Experts of a small language model.
Size: 8 layers, vocabulary 12406, 15.4M parameters.
Experts: 12 experts in each of 8 layers, 160 SwiGLU neurons an expert, 2 picks a token, a sigmoid router, a shared expert of 128 neurons.
Training: a variant of Muon for the experts, 697M tokens, 5320 steps.
Below are experts of layer 3 (counted from 0) of a mixture-of-experts language model. Rows are named router (the router's row for the expert), gate (a neuron's input weights, with its number), up (a neuron's input weights, with its number) and show model dimensions 0-63. Each number is 500 + 40 x the weight over its row's rms, rounded and kept within 0 to 999. Numbers have three digits each.
Before each expert's rows: "mostly gets" lists some tokens that are sent to it at least half of the time. This comes from a sample of Wikipedia text that the model never trained on.

# expert 4
mostly gets: " and", " or", "ated", " to", " &", "ating"
router:490529473533469407559471553542508483475538457468535567525512577463595525518462400451462437463428432563503486582519528481491540493507486477517463505432506442571501475516568440517534482541496496
gate1:487507513512479500528498428533539573529533501448509494508499421536579537524520459482457506500548540520507536548481500521496471560450578541524481522462529483569679538502533474490434474522515432
up1:483466430430514491486478489575521526432486477476498514421522522482526542542482502467381526522485565470541487528514517501506551490493499462439587459573517491518501499455466558469486540472425528
gate2:511534503539474449510436540418505519468505477572426556452539519483507466482449478522491478577577455491518574578524460457512512472517564504527502526515509484557492541494511476567533491502479457
up2:549477427473473504532493454557500498452498474519491465526595489435424550494500486537417458535534491526517469582536462495539487470483477391462520532519499513491447471495575438518509488512452547
gate3:489510540460438445536448508532484491503495522492489511463478487435520431457477435474486520512509511501445491450505500550474551427512525422494509495520469516493498440542547478540612497571472513
up3:534473479512460505494522512510426455483562539522456584458525489500482514531478495485559457478553547426493509535534474455476421436524521500464504503521540441463534506498516534502508532562485493
gate4:545463418521465495502495498473614512559392495580485563540549547517530507489467495482517496513480436504470548548554461538524479483474587470499522504530446484475481437487494523505494521484483502
up4:485479533531518486493505491482498442498543465508585480469495535521537496566557482498441500524502545501527440501521476516511579481493473540474494520531493494501458364542545574434560520473510459
gate5:512493500566529504457506545548461448475511488465479489512460514437551530505466509481516474473461495542526435484500478492547550563484445534582507458519529518435523514527478506524492533535461570
up5:488487512495546419565452514536523550528432497481450512471529478422540573488488477541526521473549567533486501532554516483503488483556559484531521488522435543508472457561473600491449485564497524
gate6:541463479462509470474499503475460485558501483518506584507515483460475553487526497549518466504469487515505500472499474452521437518470550457507502532488493497586428443518517499485445547523499508
up6:417518457532443508495528550470501530492539540513550516501554563517543533494498528445463470543527483441467498454567538508445554439504503430549506514547602564566525470486496493524511441512434507
gate7:457483524532523535500489490428484517483527488475465510447513519503501446522595455484490465503416544519498354495499393461535479448459438518543453520526513441474495485440499488473499503499509474
up7:416518545472479484519492474474491536465483579550431491468507543520531580476495540472469459536486546493483491576520544482464456481499520490430487511481494544480497444435507480456483519533557546
gate8:449496440528507534515473527535505534491563526472477618505490529485557540452549526559523459504396474486474515492455557549490543459445475458512502581460481473456497596523549501535481525503512489
up8:508503461517508617495486473528493513503527511466543533488540585540572494491544530520469464499534492502487456509444528505436506458413514518465482449525559461518512494466538484515505489438578506
gate9:533508518561476487535509523434486446512516531538430522529476561556441477469528492508460496493482494488470567553542518516488466459485539432456480547467525470441482566580535455513578475474511452
up9:484537560486510507489389511553442424490443555463558401480495541547464472465599486469473468464530517478507527489491520484501462525504480476474468486534553568555575483476558498484487509448473522
gate10:468558483468494502470486473514588498440457511573454510539521508483458528501449493505485494571492483459468498529538429510489501494518506516487477459540532587492490432392523483544541490490526433
up10:562546460598570443531505492490511503510549551520492492503520539462525522492545597525505484487589531541466490584518505493520475546518526453534432540477564477411518476515536529514484469538505477
gate11:450588520546506495487483495446481497429559479450558573502550540576531489431509459485507496459588538493559510520464471485529585545526463472460502526458556443568499466518446502504567509460477575
up11:453525490541531463504529539513453481502353484473464474568510469527455479537498524586509409524561529516500491497555488444520498552481463510517491465570571489510577484504482559543522549452486552
gate12:467522501569502446512419501475554577564520543532460486495582531481489499554493525565511507477478560527471525455515552459481521521438480538505559513533485470471612517446543530579505540429507484
up12:490506453517551552472448468557489470404539529493487514426519530540507498494567505419488514527575602482545471504423509510481529505523562519508477460403516494551438457486479541465549511477517536

# expert 7
mostly gets: "\"", "'", "\",", "]", ")", " con"
router:520519542523550453500558474410484448549486472429488531518470537552565515528521517451510560477509525518453439485468557480478560529443499583476437552442475418489516552515546563412412526497550500
gate1:480521433448556568448539437521503445558536505466497547450436514524468517577456481522532521524527520554516465515449546556499508534487489487479483517447509473464497445465509516535525463510473519
up1:462541502565468504465519479481498499518508571435470519439403482372571563551468455494497558443459488528486569503513537500423493463441480560471523562530530480508515422540540512524508559506510481
gate2:429501489543456426547497547483524428507400433478482432519490506562531552589459510497477573505503596512510502488466525521520500484449532502502522522460465398550471582488474561469524432511561461
up2:493468498460554465546485509522470559521498490512453497501511542531526475530473484494378488526492542485524516465521470522560494474471516473433532454500492459503491541461460480482518429465474520
gate3:536545500482489486551516499464502440541494422454548385529488559520509581527563522564538546524511554494541515506526533508487603509531485438483536557462502485479442619513504472511484501479533457
up3:581516478478496425490532512485493518402458562544459521512482486562567454521463432455509481460524484556549459518471468554438574522481467483481462461541507497534479486527602534476443576502476521
gate4:528512511518470426489497481456523545496418533475437476564503466543474503520521489552494500504541549521522464489502665491513537521439568435476525463497560459486535509484499563498497498529486467
up4:521477625543467470500494546489450459482529492517561530515543526477535588529516533460555578423477502516530525560476468531496439494507528511502496482483503512500488540462470539609495496493522478
gate5:516427516510527453503450562506573562435489578518455513450511473477525543488497446512450465432517494505479485528468468484460587502507518587468482507486509488536454426465485488393468516496569545
up5:439537587509486554489468481601528420514506509509517479583477584471501496493505500492499489491468491555470465502459517504521476567522489467432514428548510498532537481480510429555486524422465476
gate6:526497501517527489478469488426519462523426490499514509572478527564584491479459493459570521502506555504510475461543486469499466478471475516559503514548553475463484432584418518442472467478543478
up6:431556503478492497513531451488506507502496505512490482455499498464508512541448546516432468493522465466522558445571537523478526553497428510549530600541496541549488579509457494491444510549467464
gate7:486540529449528527463484426504458514501485522500469539466441563566547444518503476471448543455547569522490435418461534492505474530459517542529501471470560488426513471544471473551473546487552580
up7:454453541484501546499450509477465466496481456441405496481522477554543565515516509533537446492472410482485470475543494476491584544424494545539447561547479522500542396530550528504429422516483516
gate8:543608533529524480527457511483521531538509499477541529462574468521437524482538493468533481533548494508447512464488531651503543494477504524525494493502524518492526540544507544464517498428502525
up8:547480455506486469477552476527476520427502558535499562507499497472468578524513459569510499513525496565494502524499496452456489504438568510554485479461526447486519435488491479538524545483451483
gate9:475516433527449460513436490529469559494502379498460563548497528507531449459496525482466467543491585479420489505523560481548492524474524515504486521452525479477591499488526536512539509514442496
up9:477463561521542521489465515428543508435516500471575565511535494502514422518485415485501458530543527497496526569559477463495520554432459547525551492481462473443566503580526501504501499515585492
gate10:497526474503509486499600442533500470457523546498483531474514440493604493483463501462473516568527500498466433535486507480559498464531580450463466475530444495474555458445524532501508513483527498
up10:479599549436452516503481500428554509473538475541515475467447488599516503484479491561479457473509492480550565459488530524491475438507485507511551473461483513550528513458540488442519464580533503
gate11:531490517475551486504595505526502507491514547508508512442564480509454525457515495525507490502515582425549517472509469437390459583519488579508499479495469546537506541518491512464487531471532512
up11:526501518447502464524472522533417468489516472487414545529443573480557450579532572497476508459539519485459463470422533476492598527475532557411513456510500533465509468490520494503535478496526452
gate12:437536525440514515467552498506516538487485542591504478524557572520544504521498497494496534521568487516577438460467452492491475544453518543486502545466488397525529501550472506461464510444523485
up12:545447505448417532521541490418535497490549537523558512461471525521551458526476478610504539393536536445524535541490525487486423493488461478563507498522476543534561590503479561507472516464538479

# expert 1
mostly gets: " in", " In", "In", " on", " into", " under"
router:515404481463553446567424501529467489489458517527540530554548489547504481531492483524511486476427514503474495514519585511529533475476523540494460557528545485498559459549591451471451518460525512
gate1:489497459524521494468484554546505589437542499552540498544450560518550577532447423476533481515478518492462510541567506519457582547480425556483508535508546476532464425497483501540516534476519496
up1:506508501538505523500498541502461447536511464535456573481512494508507442459523531480512564549477495457579545493505572500524517393475503442477483504504511521503534523516476529491524494510520513
gate2:486450612579532427573447487522512465545512477468441472530471541523502565559553494546497555495502515496515398559527483517595483447530548482432517464487455498489532586524534494544479602450481524
up2:547488520528508505518454480383477560503556488501542477480545468506525485487503522509454492532491519548556488516492504575523462524442555485558500476442475487550513560523524436481505510498511478
gate3:552454486545447437587470520488491554463493549519458521560489525487512524455531534457488556526511473479479577451467469513478542474390489558479482500547507522471558501465479505457477525567549499
up3:486433439582485555436501605500533554486562515546475495531477565479432410501490502503517494474503431502476514457493486456513589420490480493515498506470500446468506512411531462586487480454499494
gate4:488533476438496538524478566497546544550479496515590467480536531514498570489448466466522495507493544528514555456473552467586491380488499433432542542490467488454443501568477471521568566483506424
up4:501533495475505464544504495466501478552546494475523535512510494540513439532444537427387541549451570540399558472495520504467459526360540528529399499471490529492494453525488469477555453491492484
gate5:518506558477543458523537556506464443470487493487537492556540445553548484577440509510543531550562539446535618495513539519472530505543529502586513500459415485525551473514481507517486523520476488
up5:526421490494534489505462545454450452440509502368508518546538520476485539575541554531485514451479502481559473476486458524444476445509419518509523482491473454501424492456433474500538547547477527
gate6:518511455406493497623493442497449484503403502570529453478527459513485473493516551482457539486480509443483398561541416511519492509482426460424505501512482479520537477546539554435543446470473527
up6:484476463487508559473504530499506479579489521429498567567489532559541496520438504560562485521517445489437519479531484504493433553461493511487447557391506478547510413537499506469512480525453461
gate7:514508487441543502470391487548563503505505539510580508516545492459480486560502488457492508529516498528515541414512522494494491490471532549449505507601455461532502489588449497512505467453519508
up7:515494497553503465453523463425509435573431544506494477459510504512528531506542496542497524462491477416494585491458544522465484448498445446501455495474494437476585528447552512488452550451544533
gate8:475539395525535516471539535481574612485469439526495433481456522508540508489489428533485471523482482533450509555468569509507496465467507489493485517540507507515500527563504546558500476512505505
up8:456512521515483495565501527493492458530476540490500606453559544510496452493413540464454504490540534480459484425466509472454434523494478586461432485490490501541522503560492521502524553457443540
gate9:531425400539512447519508558488496507511478479525445495541507553470479463524559530542501464535488545567414477453541583528519492494498515489513473566605472466517487465558533473468492484413534605
up9:492524524480524474494527495435522475514434427545438461441509506505572572546489543555517445521513419464483566471425543454512462428477534516552566515520566504586481451537503514492500461464526481
gate10:485549469569436492519522533509577518417413519503446523493473513459446447562512473497485425539505509554432486469540524487564561475481506520441488574577450416456517530476534517521470512482495417
up10:517517547505450473458488486486520500518523514476506470475516543510527451467408484507547518589491541505466483539521520469514471403426526506500550520503443538491412485475493498505492415597468559
gate11:518452518537501445507477483527499474519522490521568459584450531438455560483479499465459579441488541422460505339552543502544509396438547498492486530444523507525534489457544423500514503485495463
up11:526512541569541492508455492470511439491470523494481532501564479482464480427527532472475536507477491398467478484478478497516510471390515473482471538509572532459520508473548556558574409532479486
gate12:453475525503540528553548453527466466515525526485503458525550509451447509515507467493550459517440509515477452527520534511472547534544517550480507487436471555488539459529583460534519410575526541
up12:463512520539560539438517510539526499468546501462575565507486505502526521457515517468460440517513487526567484478511533509518483555508476487457412532517490473520498553522430469532496526485521545

# expert 5
mostly gets: "\n", " |", "|", ";", " by", "\n "
router:508480437466471459532515453447545483556420456480527521500401527579492450446550504506452496498482505500529522589502555548464502547492554569508511587454498483533523461543491469506429488560461547
gate36:513480492493574464510490582572501482495483416489430421508469529505474519498472475435489591509436485531465520471509461553468438459485482506537473493543574502524452556462536584538464534541528472
up36:579453524479507574478469629531544373474495531456554528493575527529501464520475501506500524519436486495530539450467506522486527532412514547508534520463528538474485476498495476475482470468461467
gate37:523500535499522506450493500577428540506596526479461477438459468606504575493473418492522497489431543491537485482509419433551475521509532463523507456505594489490496549464513571510481516508536535
up37:593519512439432532514474505546432457568504544490407496532557515483438521481514503536559452546534495494527503449455501454487517556540517527424499498538432474522434502567467489487463451488470459
gate38:530485471471548530486542536508520550512486575422545427485487471537483557474512484490540465503471476507450518439495541511451491483533491498469514433539437567469531498573551495453520517530509588
up38:540466485504477511500500527488537513451542498575439533437566481439511488575487508473485550556531455450518522480525580466513475464557574445526463477562509505548432550443491504520463524560494475
gate39:446465557499572504480482507553539440491485560539538525528528544472492448454398539516520450567490535461477515497446498538511457538484498507483524556525518447545497469518445467506515525462546477
up39:498531476449545506516530484523506477452499536429426522538503486508484501554442499432489478558457507535521507467496475586491452528528516411476434456489479405527508490469527535533561480537444482
gate40:457542522480485474507488428521523507463525514544507471542480527523548407504467452522513485567506495529511496537476501518490504570467498504439516528496482431457501562545476559437420476482523524
up40:478569484549460460542499508530500538520528500486512558449501511479527601489499489480542463552498505493533514431568552461530488495467487478474509516566549515456530534498535548528544474449498470
gate41:439452488481513419528513505532547520540515490504491429586485508545474484410476462479490530450515473449433532515552509508464565559497549552450529494555566484485513448573503460558471456499534458
up41:455558494491468497555481481491495536446494558538364438504480470518511516466501474468504570467502489528472561527569472523442467464516480502511574519516548450527516534506474503492508499569568485
gate42:534423524509494463521519508533566434495536537550501437450535513528544554432438530507474445500473522505475538476533475487492477478467476574475499480521556522551517410495507481487563456503502459
up42:495512503556496498486511491493514442526534491485501415489537514461484528485536532458480488480516568504466549481450536498465485543505529591463502457494434477517528574533474417495492474352477498
gate43:491502483468446517474499489483481494470508489458510504385525610507568568567463593525489486546565468449514501529509495549440535444502488487508543513526550483502461465509442454544457539486465525
up43:540534533463496431524525457490471498442422472490558461384450460551471498554494464601522455500527539471523487534507511541481507495494435490468521455485454483514475526519507551473462530534504450
gate44:433455516546463524559426605562479485585516531539491491431495490508466494483508503567529521491487565461515472509499498536449495501526467508551495496443483498511523459563526509505587592493529453
up44:427523525451492471467441514450477471498446488554492453453544494475477512423478533494593552494505499414461457548550547489496519495512558523510525580557434511436458466445436519491472493528545518
gate45:549459494511469505528515565499479579537502466502427519499498548443478550484469466514520407486530479453551465509529538484509484553490523549541502550547514582535521508483552489547568599463468460
up45:479466582551513474481544512579520516521465485437465515523535457493550507478506504461510575473550458482593469443431553419464502513533505470506559533527572523460569493444482546637499476540474440
gate46:526501460541431556515473522500528551493488545572531576410517479456469440446514527428530510480526466520451493507495538575470521512518549487465482565486540540532464591521527549511530522435474411
up46:467499613533461515492486480519505480472483515510498488523514541507523542558529474526433536464507494471496487520444503446550485505480463582478515538489533565473469437518398498490460524517527643
gate47:511503532517462481402541486461462518465485522530511489432546478554523469526487570481489539529506469499540486474536523478463485496449597434564507524500540581423534548445508527467577563496480472
up47:449489496508559463456479518526528484475508422547520557505534531541458491533567583526529524483468518456527516445480487573503532475500505495540447490522533452551477507457431494523436460352532429

# expert 6
mostly gets: " John", " York", " William", "ley", "ana", "au"
router:565543537421455512527573432516517458478450498531509529490487501465502471488574454477491570488543500479583463533517489454489508457505482516461500506458524509511625518500485524493488512480527499
gate1:471573445454558459457490474465411450494574469461532464433521530557525403505511483387463513476477513491543461457501492479524497485520459504428515504562521495536540474487452515528543492523465487
up1:478507512503472465473444501541524474450513527537558490593512504516514542510482446502507484518559519487522453437552538497510462495507466488473480467504417589573549458421545531532529484494571539
gate2:538544565476523464510475472534459515500521584416547508486486448504525474483513395481482490476501468481490449494515491489547466457543475532400515569492584479543492543527507502541473423530558564
up2:559493529491504521439463466532505598533501496494466572510519487504512480493505564497485494481542470552501537444536515542487488545567541536459496511482481549517472538456539423534532454536483555
gate3:454514536481490450470471494433505481442520550579491462570521560511480441475521439547471480507484502476486519424510510532481475487530470501446526435473454473555462531527473476464525524545443463
up3:508534500511430487531504544457557473517499523497491454463545482571512452482451537419517534505496516542458517535532510545480509568480520520496499533571517500494518580438523543506496504440501488
gate4:501482490565438484520579482498438516528488459517445516476538529476453485444539518419556526555497534463414489530516539583507493543542517439507477561466513488492494437474502465465523538451477548
up4:492556548467530531510495524453504525547496534525506505537480495533548517479562568416458580464497463537522474415550521482542543495438518459543485491534472460483619536515561519494495559551570537
gate5:549522485484431490473466485478570471511473472532449523559517531416478439501524574505563566570501495508478491555482534569529512447553495493511532519455496491548542466497512459546538580494482498
up5:528489561551528518541532490515503519498478478524468459481486416451499496434446521513450458531539470441633545497476516494546560496452471465498402500518389523530429541451510465520468468509550398
gate6:520534491486499527536443516538467467468497542469509461523497551455575470551498348513527519489466472472585460530424489506503541492544470499502554429503558514529549484518448489511542466520554525
up6:526538480540493542509540532450542424549514488583464493554419474510440540500486476537473530546484506504434536398514508545528527464499540421493451482451531525502500525515510501487488531513498462
gate7:568484460506503502471479505525550452470461419553470497519450568512483461495478464451455556478559512561474514452516513487525461491490548577501511488546519517521541441431497477510552573475498555
up7:546454473454531533538492427460545499556554547470554508496595484497473459499571506559457560492462490467514508477518468526444479563517565537536545492557492582458535573565461568528562559515480566
gate8:494483482538502473486403422489499481524539495554518501489557520478499567436521529546503535508542493389474477498494466475559513486484486536478476568465467478544502474483435551522486535447452431
up8:458498543468542536393524490499426440468568511489565526525505451557549525542523483481468499515488478486508524549469492535482459452489498457459601517503467529468501418503518578461479511508487571
gate9:575503543498493495482463504488533451463552510502546502455444498463460470533477492509509515441528435497611404548433540457520515482493495455454510474505463460520548477445521562477524611552489535
up9:506436508491510553527477499549482480444425500529523517536508508498445540473434456425501549550504466467442518540523501439483551479388507470464434511537612514493515496528534514468479516454530506
gate10:484442477494503531585533459455417413504478555477561474438547523495530531542514426411553518496534510560532444473466515494526518546513455511502517506428485561494581459533520534504513564486522464
up10:523579571559545434534554512488502545545474546480468455440469525555589547535483529491521466528517515502506517508531501445546597499583431515563503474464458516469514515482549537496528470490525519
gate11:454537538454532496506555504540474516473477519510507562600535540585568499485541474478488550444472525544477527568557518464460498462498508497510469440502504542507504424514471559531466506485461477
up11:496503512498490436527462475522492443544502549503514580462491496418473542444485541492472523482463429462554483379472507467489472555557475483516499535451507477528565540581473556502504455533530496
gate12:477555522525488447469454475456510463507504502531521435491571482436496539500557469534533487506468483469527459485473503524497498477493457500482634522505433516487462489527484436595511498446502499
up12:471537452507484531513526500506492500486505523460528492513523503517532512471433448418470571411528469407555470416535451536495469469453445494526513563506478515542520520556619568523532555419438598

# expert 0
mostly gets: " a", "-", " the", " his", " The", " an"
router:521489395474580470532507528483596516516485547502523456556508557511448474502488480491501465456471547459544482535550545498523510481513415464548455552530493491501556509533520440550551481530466464
gate1:509515427477481520475492474572487527515534555491555523487478541477476450443502470488462519520564530395496490524501493524517554501535382500560534432510550489488491430508498524528564458504485583
up1:502505439514525505557540474456521458479515523527513522479553522557512513468453508485509550505536500516511565500534453487520464468539471510463542490506457537505573526507575452486476531594558486
gate2:501537448507510534511487505517516561540489517475512475462506499472554523471511494530456433517498575576503437542527586453476582486466455497505446535485512537496558550515530470598587469475448476
up2:533450502444526542510518480543479499573550511490530528466494465594454512427508528500496484435527523514503523521534521546479541513496501458536573463540529531438475544561490584327483530571519469
gate3:444461538509470496586519467470407502493487505428579461412482516492489454461538449475478429492500517512531513515527540529531448449463558540575553490521471472429504480504513520555450467570511494
up3:613461452462420505496493582519462485481578545423486485490511451494462458477550468508545519511455507465488506451495523489501486485480512471536465501512494514486407521464507440562575448510557506
gate4:563483487469554553532542553538470505474521452535511547455481505484401520499507549512575552507435461547453519469471447521499475424545509485490537502487511505507498573496569562501475477488462537
up4:545541530498460489484491490461510473509493553494445512490541521456514593465513549536546445559532463498488493525483500545476492422505437447566532484523617516540530573433487436521511471490567587
gate5:449522448453520431491527473461458520561522534520511480504430497529456448625515559509539466447460553532564463544589437487460427500489496471470538488557473472504441540449419530500449481538523464
up5:486544458516465492484471433551431495483478533572500521454466462478515513482537573558431448498488475558499569464477470525501516459459551483534550470426495475432419506522605521492500539507435533
gate6:471427508496502496517497464537560594512540518499473508477445562518437485519571480512531583465483485452502482469494530559542463489551496552491527489495448513564523425568546469472534532500516478
up6:461496528483498455482478449531511501428421482530563502497526502521503495475550527539494499431633471458521507557493501465539569474501472564505425543578487521462521499456489420516497523515510441
gate7:498465498476437482503529474545496506470483464530466530488480468482411517468578478485456468492377576453555546530529484521537457413466499504541489488567536491454509414525582526470536490498488527
up7:464467515521500407544555460476456542567473527512466513518544468504530493492443430491513426476561515480483451436507556495525467518451572490582483505510456525495439533495564586464527442467504513
gate8:461481432425471476487443533505507472522506522384483472460488573508483485481522495460520549450435532480507407445572533492548487491459556523517546540522496457444447428529461503477525510480527499
up8:495465482472499503524516434431494544474558495485442487448476538475506484545558528502525460495468489489521567530549529506554519472520399441464511500503527473455570448482545550546449478491540473
gate9:502566461528454501458466504520569519529485490519460517477477558470457579487517538519545496526445472463554483520538488511521504477466506575504485583466466534404485537493484452554535503531501490
up9:504491503451484534467485512430468461488495460523565527462523527531440566453511493495496577450468506561529567485497483552481421482477547448502503547478511512457554515431529464507455407534464468
gate10:512471471541475437419579488437527482446528440517509488513546453526412481502483521465521485471496543510520497479464492495525518456518517499448526542532573574546421504495565515455506551482518484
up10:487483532520495450531510478545492552529425607515525448406477515481505540444522516525468500456487410577506540504475502487471490481510528486515563542516512506503442462572502499525503501513560471
gate11:440491519528420489497508500509559489506468480517534445522543509442523509500524518486419532524516519398486524550498504561482514472578496461483529549490521519474511503538580491535470523530503432
up11:573485470492556489554529595499504469546522504475468553497481585527432497517417500545494421516476504516493506499507523456439487530495442502483504515504545518442574534418555529489506471461516487
gate12:549487436544440458525449502598504505450575518476524490476477476562441484448500392510476557528484509482477514459457562503456488538510457592487521497485503477486499527499487509499525434504524523
up12:509484506517488544547471562513520508509573489515444515487509496439510478519494484510521488536524527501479509496525547519545567439483463566444467548543478529453437505524477447536611539500551502

# expert 9
mostly gets: " R", " B", " G", " D", " F", " P"
router:550520442477514467471475471469516418508507459451522514556558530527515491463458495470574418520471420498516434514530527496503529523492458590539466489512498481480526506551478485498431471470567470
gate1:524495463510453516549457473458496456538481477519482455524521500501514517527551439473579467546483484532436544485577517516480444486530490558515458498507464455570516429538485529533432485467461553
up1:504518546454500542468566523424560468517482525543409530529501484484460483467492533509560410550499435462468512537511503405447482478504491483517496528533574539516495557495464509441443471537532518
gate2:486548462550481534509472533456545479510508619468541438482478524500525522493568525418508459490461467499479494515515444478554479446491497488517515530513509513549502496526481516606480475520476520
up2:576435460439520508427463482556544485511504437516495476498528512447480455435526431587496461499513534524492508520524499551540529522514492509430524511571457435496462450488492503553469496599426583
gate3:529527469449521494502517404518501472570525542483455441460486490428557485518442476562520541531520450385433462474491544470493486502407499536552409443504469513482497505536580562562517492514517551
up3:491512471516532540467541461493462594496561530493501586477482506463514491552429482533528461447554397501504559496578519489481527452474476547455520579506655503498482515549523474563519474465500548
gate4:592485494491499538489516579475455566481524445422495597473476523520522496525544413468501477475453504555570439511495473504474476497486531537527490478466535509514535576484480583477517522499525542
up4:504430510495500507531415586483480502505516494491542515462511568445536547469497596530481486452510480557528522588502505530524560464494562532500493504521512510526496483478462473452560556475380486
gate5:556406509460522435501511485572526457559453474426496483504556494514476501453486531541465481468491450542453551651567468520497509540446518513502475483484494474480430564491522478450478440519500480
up5:536521474535502510495444475444521545542605523504398477449486520509535473482506436483443446534520540507464566470477553522508504543462465495426509516554485508545516482467564496476421439582505501
gate6:527484474530484536540537481451532469557520520509505436477532495494494517501519500461613422538451538472551499507527523509566530413527450495516513538418529474449464516543531435480532521444637513
up6:481490524420499419511506491477487470490512533403404548564494464474475475598468524551448526476539458512488510526509519495444519476502454483508576516475561465495538484471530547535461428499491485
gate7:520496474509463451508451517515509493548571414492468556474499502501472536498481500540435463518504509524484558598520590426483507438451493567484453505526515451473399528481515545469571484508500517
up7:506506520445546515467498452462523556504386523572456459545456537480469434580487448489512509477487506479482483531521535485447630586606488528565542495543508442501526497514512469471507556540487505
gate8:532501432568488476489498588520443457498475469526463496458557544424499520545572484506503466568514516494518498587458505468534540518526469553513504470464507475522442470419527522587461454476541494
up8:469493485433458545509549506608557524489530520481516519481463444468448497473491535462471480551466496506541576522534515568443499516454483481502435483505507499509507495473527499496461498434546479
gate9:488444475497497590461469509410524385466537492482500497505475531515472534457536446510629488448535445513489483513482496476559515423465457528476549518499511531494480476546518516477508534577535564
up9:537517593578540448559530517492469565504434442510451457451494468478548513478430506454532496518515558527518558510550475530400524476491502484583458505523503434530524471481558462531404506507555428
gate10:428478479520462506532468424521448537592453568491530522521501489583532563426526463520506465478482456540454492466518437460434466509488532526498468517513511481542459468493566483548502506519539562
up10:542473558540494483427467473467523507466523483506497443533492499523547502515537566550509404538521536473521494535438503563500507504430547451572514582487581408438490485522519549521470501502484478
gate11:547455503498535496469424529506497508520422530487562459525545508549533613518493540531454459473520506400417573519468468519411496516534464537535532483460496529549536467534517466478521558496474494
up11:492444516500532460513506475413544559505483475516502531534498442515501373494580456493546520459447481489599486466479540494536476501463422424445508501572473542506439548494490540482478482487499548
gate12:443498502444494556452466449533499517509565423460550550507437529589473529481469507474516409474487473497505538534540516505545422478427518538473447550481563503496507508462433458456538485537415536
up12:551525494514519431538446478517492545489548537521532524527424474530583526496495472485512471469522458473487494456538431547485440517464476501488513511517498462539526490524513487467542505576557556

# expert 8
mostly gets: " he", "S", " M", " He", "P", "M"
router:609510420515446452540542483481536452535451447434551494470499558536538429549492498457547431555517435587519493508506503492478516457445446565567489497464491483462470565517558466534499478478519453
gate1:492468521489449521501410515469542495498475483465482495540619507497567519520494537451523376484487404479515471526505493577513561499471467416511509513426466393517472462522506505513509469547543374
up1:468487489499471495476505459513503528458507516459481516471504542460495530454553544488594487475503478538476511482447515443449493529504525453472523574542487487490468486545487549502547493452519508
gate2:419488481521483463460460469472470563485479534509505475526536496535468521530524547449508434547486512488460510565476508393452485517571506523506469478539486513477501526495458472505539461467500530
up2:456439575523495536504409479567487517505473518517565524530485531485449484510527460520502543453450510539473454463452536433559472455524525540468490455444453498568492496495522448498472544510534533
gate3:493466533496507476483482506477579450468479561521488484474446483476544555563503495495545515527481517482528518525486519508508486419461499418518540517424540539452499569521586508494634509516576473
up3:516516505476521436481559449498521550566573450522491506548503498548533433488479519493481494453577517475506483547536442502455411490526529468484520519579442486548524592573521471516519536513510537
gate4:556403499619486403486420530555488488583555528536527520405457514590510511468476519534513450554452479504475453467455426563495552468539478488495534526551482580560514551448411542508544502494566467
up4:489512438527471513461466512551539516500430612569442538492498545550553449466557545471482506482521535475517554522478458543510457448465495499475559559531500475476488537429509492459480486442545471
gate5:545476465442555447532495522499518457608572494461463479468463475541470481453586409508536528489488456533515461490470483508534462473464450497500486459484510435544495521473561562458567515443451511
up5:501499525528466468560513504509498466538488458557462517424486540544542448504536565497569530551518477436522553501493524519462457463568549460467484497529454559408467533499527586521538507457501475
gate6:531481467489509478508485471452520431526413529464518481495460497492523477482503510456446546477481514452490426526420445467545454511519455511416373532513491475542522540529565456481436467484423531
up6:450478544524465490516549518400519506489484534460555463524395434459471492516487518472443478490497566449495565503478538558497477509474524498468420504605545554566469530496457520484575454508521526
gate7:511556506492437547532430528490479493498436455506455520498491519485405433521513480457464477441441509526475486481491521504489543430497450458503600452496493497550532481461519507499492482468545455
up7:520471536494534573461538504505482532547449474574521542579545486451464517482478510545544536462521512484446539467580514540459525515479559509490517469475504507478486438489534512441534511488575540
gate8:538552505469557524424522445396488469510496405524445539505547533481541526490563504520487514537496522572431496550510459487449480487516487489532486506497559456499501502552511378501506516519501492
up8:457493522560475572597508499428524506547443479541470457577427485505484469496518386457528478501529529499555478428531537529477506506500494520530495562477508473488486580520533464494553476509458532
gate9:478535490546544530524473444415558507535515394504527479525472507543488538539486503515570550536537565413495460468501495470489482440429460600481486508477482492477439443537493516470504472511572437
up9:439485460432512495566493439539528517504534526462469477420530488472452518494446482535462532579443436487563496458538509475556470558508453538576435434514521523556469541437485489514453495444487551
gate10:464514500540498477478438481511482528502506453470492498477502587466479451588487513437534470461487500450520489451576494488437537448557503544487479482532467452488524437488541447484423473467511565
up10:457468423518510492471485600482463496488527467478557539569490499584522560601524445508428479479450464491488452481472452492548492483474395487432540487498445509453469451455507552490483426511557503
gate11:473476504530512477560486509517527480479535494480498561515591482419415425509547444522512463493468473557569549514533488492482428525508464471451533516455502531428508485508449495502614549470545528
up11:526482524483517527505463583547501529494498466441446517455543537437466590609506561435541449480427460531577486471534505467476578466580460475481503528521536502563447504546517567525533491491498521
gate12:530527536534503524524503559565554419492475521455525479545498506510472509538455450524552473477490508512472450486530530452465462495465519481496497498488537544446492486459518481502477572535581531
up12:499414524533513478505531580443470580500482461530471506368498565450434515444462517542501473457456511443554497452533533517564501472571480527459447489591473480524504484499585503486486449498517446